Below are experts of layer 4 (counted from 0) of a mixture-of-experts language model. Rows are named router (the router's row for the expert), gate (a neuron's input weights, with its number), up (a neuron's input weights, with its number), down (a neuron's output weights, with its number) and show model dimensions 64-127. Each number is 128 + 32 x the weight over its row's rms, rounded and kept within 0 to 255. Numbers have three digits each.
After each expert's rows: a language model's description of what the expert responds to; "comes before" lists some tokens at least twice as common just after its tokens as in all text. This comes from a sample of Wikipedia text that the model never trained on. Tokens count by the router's weight.

# expert 6
router:119080157206140120143152118111084095141125133172171121148105106073121130177084119122140141043111144135159175154172157094111140129130141073112111116128130105070060162139114095058096104092141124
gate0:078176112203109117181153103105152098124132111093149182087102186124112141174125157111171175123150112172068140132080132152168125117122129143126096165116135187069133094134173106171096202104115143
up0:151138089081165136140073109129132147183144145150117146164083107121156112138090133173167052111165166147171078134166135127094119124110147131150099091122084156237097200145124125160060121123085148
down0:182165217096116131173131131101149178117154107143142058140178073156142093168170142111123070185116157129163169146134149123120107133126156081069146150132114109120157146133093190187135167125116093
gate1:164128144124149187105116102086210123137121115121096059166113141185123176091068110122156086117145073137167113109146139112082081110165135137162153153146121137082083128092105120160102158110074108
up1:141142075105121086132147137150084122122150153095143220106103123078119068167126091106136192172082145128092133164107111175161164173117113120119128032120147117186175121183122139070116131095159183
down1:149116135094118074112133123109097104142112089102124111126152063141154151193120171123173122078166114062184091088118150087140153124111140060080115140115090119130108121135047094107136155098124171
It responds to: Closing parentheses, units, percents
comes before: " |", "\n", ")", " (", ";", "."

# expert 16
router:130175143164164126116114178107162116154144104091132108076172130128120097095090095110143109128150107189135142178095086091150076171150076202110148121142088170094144150068111127123101126126118123
gate0:111135122132131129143130148106106166114128089131104159136148151133094128143122136202105128069143093159135094143127079165132112114134131127155102113158137078125096158150083201147126092130113134
up0:095080123147138126093129137084118137123100059141113165124152148084119114127104140215078095063168161146148128116113103180133131124127149130168064088188127100129109171097137187137110102124128148
down0:095130121182133130162131179100137098084207122096116157122103104132125113144159062127098146104108049103123103140150085161189151157148070119169156169071129129137190129130158114172154125127153133
gate1:111103169159090120132108053119125102148152124139074133129151051091155097123082136137106155139091152112175139087147150116155127156087099124086141147106099159102119103142113180153121129108138198
up1:126133132156150108194114095103139136125132160100097113173177096138181126090091129111123166117119142117182133096175093159126166162117104130085136119120108157130098075144125152148156128110165136
down1:074255169146166179125071107127148082130172137117204144115185143081112128095129080085128138132119125188089139114111145114140137147107153236095118118126135137109145158119189129024167118129073146
It responds to: Punctuation and headings
comes before: "\n", " The", "The", "==", " He", " In"

# expert 12
router:109063133172151098118159130126135096138057081173161185146103130092138134182086167134119177104099124101122130127134150077164123101118105114113139079072121085136113128063153095086050136148167113
gate0:113154087190161135137111103151115170163166087137109162100165127140145126129099065111056124125139152107126057115133114104152110172107093106109105116182119104178089113151198098065199113160096122
up0:143102130104127072143147155108125109098122110210124125130206123102167128129163147093106131077086154126149121203123084168180125158088131122110141175125130170100136099120140159178100161188116069
down0:157104167136088084132122139135102140107122163151130127128087122156123153171103161164163044059135197091187089145103137119108090106148079120120113151105151138141145108171048104119186127099140090
gate1:165052118092097109133149134213076186174075108220128096109211111136131142145086113146133151091139127090122152114106107100190133150147169050110149132110142127122148100167111121186096105186110130
up1:154133114109154148150124072128104134132102159148144184113164142192160139164120148141172137143174108107092107170123101088151054105158099089163162112109097101184174130117080104134172155178125156
down1:171115124095151112115110142091123105170119078079127130172140128202077127113081091125095123122068126061153099169145126189100102132132137045141139137152135190104089099164167098081141089053094151
It responds to: Common head nouns
comes before: " of", ".", ",", " in", " and", " to"

# expert 15
router:144147140129132161085171166161136157184097189167106112127168123141123158090066105128163085110190165168089134190135100179129151139074115140142103092157103143124177153174129116083147114095087175
gate0:080087141173158168113105117115128119109064165099106150147156103137130074153132122147132131149140154100091088088118147131122156108129147187088092106154174147124106088140151146119141167079076141
up0:137091089101135104077113100143104134129110138132078178142097066190183143178116132093207164132126109110151059108127122167143176117175166181104061131138159154168103103145156138117145137125124089
down0:107115154141116115142143105097114145132123131116131153124130043117138137102174099211151089117178089153094150087125115148121155129125073208154150171130129159151096145132089104108126150106104126
gate1:188105159152145075074128134121116156125128111090072153183147139140154144087131147141166118173172106120114135148058144147101182172172136196136107151082059186168141123094118153156133080136132170
up1:087127106137120141167092097100159111148142094120198087089126135146064084115130129086126137130140170133127095105168146107147072129182135067185130109128168072089101139182107091129121162151163120
down1:115178166175117107130116149109152113146198082140049107163122166161076178148113144110188089101090132127113120123130074111113139099084092088046106142121115161196089135140124103057110066121095158
It responds to: Colons and list digits
comes before: "0", "5", "3", ":", "4", "6"

# expert 7
router:148176071161173124083082060137168113167153157092125135115116086104108096091142181140136111112151143083120150169145128101180097076155156137141078154140152145110146156149118125138151094124147162
gate0:173117115164138112143121088038130175134097111100176159119093177110139140116150155160112120143154163169087106155155096128130087051153155104094157068134174104082109103199141136103129148063178104
up0:095112181092149133172160175141091111121177137209081109114148124064116147094160088075130128153142140104163161100087151131119182185074086107102140218136132150122123081099149115168095146141067135
down0:168060073138206098085126088089055130086102158103151127137058120163120168163157121132124094086102105141116146129142080122091107146101167148105101139142133164105143123123099122088169153164193189
gate1:167099132166162109092199171100135122099105120150161112116123113122037122113137157172134063133195097127086075138085105140122049117060102116174107114093162096136126103130096118064113089122096139
up1:119133111176150143102140163134110152115139101164125099190097116087143137125115123125105186097117132150164112088156106159160125114139077096088110139049117154064117113097165164118145113162090101
down1:088110162142098116191169177077102148084123105060083122056100141114126130168109163132111174134075079172102159148187129121116184099119152121130123163130142134090123140133127115175138121151125126
It responds to: Infobox field labels
comes before: ":", "-", "0", "=", " •", " List"

# expert 17
router:181146121123111095098169142182101075126117186129119159193102111103160111101123097194172120078123167087121057137177118108134173096144077140095083089142146113143146163178134173149121123105093132
gate0:142164185135090120118139141132133122068080155061163148043106128098126181166156166124179118135096158104115115070127131134154131146151126123058191116131133150080098144107169125112138139165127094
up0:099056150127101137097102090133166157161158053180163162097068150103097132107160130130110139142112105123176054098101115069125168144171124152173091074113091109111101161086108096138187107153132105
down0:134102109156021110109143160132179139151110182217078104112115152100126076104082100106133172115136105124152169112110132132141142106069134126113113092149128162123141135157146093144118150110137155
gate1:096084126168094182125075214140123103117161117064135152133144096109134124140155144090128166153122151159129146106126116143118157120123153135094125139150111141177182132158106154088140134116123088
up1:157162102085172113145140089121135127167126142149090139140104175103074123140075165182120123107113114158183155146148121081127103169111149086146123110078099116085114101079117129169113124132137180
down1:123118071123061178104113182129121153106088126107165080111127104189136126103167149088114097148200164159135137052156153154107139083117147102105133091154122157090169118165048120115124112138149145
It responds to: Line breaks and headings
comes before: "|", "-", "\n", "==", "===", "   "

# expert 29
router:117058092130135100077103122083137172111135140149169141158203097152124094142173173114174109137154096157138130140163126167103084133120135138207113103164098078116124122109157105146099127104095132
gate0:136190069091125150124140134067145172121151101150093121138120107144138119159197132128134157151149148103118122126142168124201148158089085162188109124103122177120183202117153096127157185143121094
up0:104063177130133092159130118150099112131089173126100168122095124108124178099086191147112176118130084186147123155136096108090134139145179148058100176136134142117097089128101180062091091087178139
down0:118135095124125150152103100164207168149149140143155154125074219148142080021111063094113106093137111170102138145135125128124092099113098197101167135140162149100101143164140149110149111131088048
gate1:108107106141077160046140094178087124148121103184152170151111128139160131083109146132128162144109161068110110175104117104137071103149077165103133102175084070116154135115134092102193139115138095
up1:098111138151142150136144114136110123120125094145159135135100135088074175145132154082081175178121127158130110126116145128108081111158160185140168119131124080123184083127143176078186107123191078
down1:158154131066083143121132132105144162176123127114128094166153160173147082132154100094122112117140170142181106117129121108124116208089120176116153157179088123076154129120127148119150123155121122
It responds to: Year and number digits
comes before: "0", "9", "8", "7", "1", "6"

# expert 4
router:093063152126098142125135123142103095081129102172106163074130089107170162123115086114120153156139137135135150060112117135169048182158108069165132116147150139073045100130108129128057112138169130
gate0:079153104156077131138086129070156091129092102097119122051156156136119164076096144171088147068135124161113072205074060149134044100148158135155133124112135139164098113103137163135157163139064088
up0:124129225069118152088146162168160104109178172160186163137122088125128065172142108103185132135108162112099153115192165104199139130090139073147128096136175154164164175156072089114170102086119152
down0:098080143165195066065132115123129151076097122143105152109145130157188080101094148136122133126106208158148069127162092112124122114127069055119101172177111115148077127151093149132106151111090090
gate1:110115132165103062132169094096093189157151063112137086147128142142140085134165167176146160182168117067149097169112160098144146112165122145137081224124099115109106145162190199137117106135141148
up1:108128173161126153099132133125157104162161164125139097093116110125092092022074113124163113072101167164117171121154160159109153179140143117107121192145096086090170161122166095143082098105125061
down1:159162106118159122093106169126188146116129127092133101126114075182123167067169125102052139120146157173094161102119176147202115144094086070149175126166106163120079129115089092174085132161125100
It responds to: Place and name endings
comes before: ",", " |", " (", ".", " and", "'"

# expert 10
router:127178172082106114086049117122072184077117068097106118142142035144179101117121149113076094138123146161123086137132101064146089113118124153140149153125100112104178138179126114145138145153108097
gate0:103096091151149155138134080103095166148050125152112127122110139127113116116101160140077134123144120151150108124145127082167141123179077156106043143120101168152118139139148155145105109120180122
up0:120112100089076022109128134150124066177175120165179166122120171119140124132152130109173111139142167117168138107181123145185148109107133114142123112127147160114165136110153167109133150081090157
down0:135054124129126112156071179105131159109067108149145125165096090136151172077143121107149104102086139071124099165132143184105110133120164151159136121151107182141086095148084054145176157126093102
gate1:177108167108136133084175082141119180123053168114111145130124074143095151144093148161107139150161128111148102136131146111079175177144158168121093120129094064134103097124128061107191131099137125
up1:136145097141106109150115146079115060140128096177117120114160155122113099130189190123093119100151106088135182134156112129088075101075111079115167124169151164120124126150114131101138114114124135
down1:139111099157136087186126142100141089119133094127170159122097124157092109103168102147057187125129086103103138099158111113155081115115219146080144125093142119122111123113142162140157189100143154
It responds to: Prepositions
comes before: " the", " ", " a", " his", " its", " their"

# expert 20
router:162098134114096153080133102173165101110068100162105181164137122133190161154176176147149181151156178168158103107096091098117147149131100109094105135136156149153098183145141145160061107070125134
gate0:133150069052118153103117133153101108145134109105052169143125153119150124162144103134215096138143100139070128102120127105128123064148126128140168096112087147175104157113100078149099066155133162
up0:151138131099157091132096058182083118125156114106172139108135139081120135148093139121126106175152103140101154153133139103086122218123083119145108067102136124166130092174130116107154181130032116
down0:117148140128092145063071087149168141133095128103145166118096125186062225166158129169083122096124077115130187176143131140093138108144078125126125143140063106116124154137077135162059120102159091
gate1:174123162183093142107149121111116100081144126106176090126119155111128138131119090122138105087083160172128081083172102145081159105159139110207128160120191140149111083087083150136067141100131123
up1:115192152120152127093117150123147122074162135162142096100143094114166100078174182173140162086138135183140141121152131083121108080095117126174089121134134169149129160088147161118167119151102132
down1:092103143155149098100073147094111083120076145133119147105099152080198087152032163134097086129185103140184130119123087150120163103112136098167112162114107136105114130130169139114070115146108102
It responds to: Word-final suffixes, name nouns
comes before: " of", ",", "\"", " (", " and", "'"

# expert 14
router:084156095133112124136120118085161139101138149177101127193076111141160138097149079067076160068095180137119124135213134108140126100145138089132139153147125074118173134189075143050075129084123153
gate0:166183121178135160126112105169125084120148153095124162121184134088152170163104176094155092142134113167129131054092137199080107130198122143163109088089156114124057096145105127171129123125122123
up0:120154098110138183127084188146144132086155183110203147139133100165122130136144081167115151111110158125082120149129110099149124140114088189153161092181078120108086126185122105108090128107141092
down0:158197115115069106107120116096180188114144102140118077120115103149125127128084124169145151103172163178083112127154137172101148117138152119148133140123112126145100154083177139078193113126085109
gate1:084135105206117106137104162099121159090144044161151178098172125158091133083138096065174076110147114103124097140099131102134058134173199042166200122161166114138097146103131172089086150117163132
up1:164132180079134156151142085185120114075153137120067074136144108111130219187128117162129133172098094187139124088117064133105169193098071132115169103148092132105210128129109166142182163132116110
down1:097072170149110137140117130133156153160122138103127141115176148111160104136175093135140129169133110082073137112148143100107087122096159089090150095137052080182168172093133138064108141136124143
It responds to: Dates in tables
comes before: " |", " ", "–", ".", ")", ":"

# expert 24
router:071102067113128093140157096029059199102116144158193129154119140122104146112160133191152139125150137109106133170094076163087150120198078086165133114156160154087113125133125129112154144088101167
gate0:098118143133120128170152148105122135193111143136144174142153135155123102140084128121162100171113065177069087120163096199119109093147126181169168158124172117077137125130138122135147159081080157
up0:139142143096124122140147127080102164228096155138136171154148151171106140176101127104139111196121101135087094158150081177122107123146115167156132140136171132072143137126148136156128183103105177
down0:110133115162096145124192116098131078142149073075101050141147150152155115135151092088104144122113217114100104115129154075162163121122134140062082207105100072110123175106125116148091127142162113
gate1:134120058152092150115149089066082129117123131144141074103154090195106118112183099134083116127100130089090062140125123140154131180094095133171124103090151140136181169197133129119066229130133134
up1:149149143119164147156143106080148167185153106092100106161145150167139063106145049144115153087107120070129098142110115131155180149121146143135091088121193207120175156110199152131154136050126106
down1:114114109051103184075080082118095145143117107153114125101058121122149210163145108154138169171107092111129139072096128130126089135137139160085101114150123098130135064118151139085087177059172113
It responds to: Possessives and pronouns
comes before: "s", "'", " was", " is", " first", " own"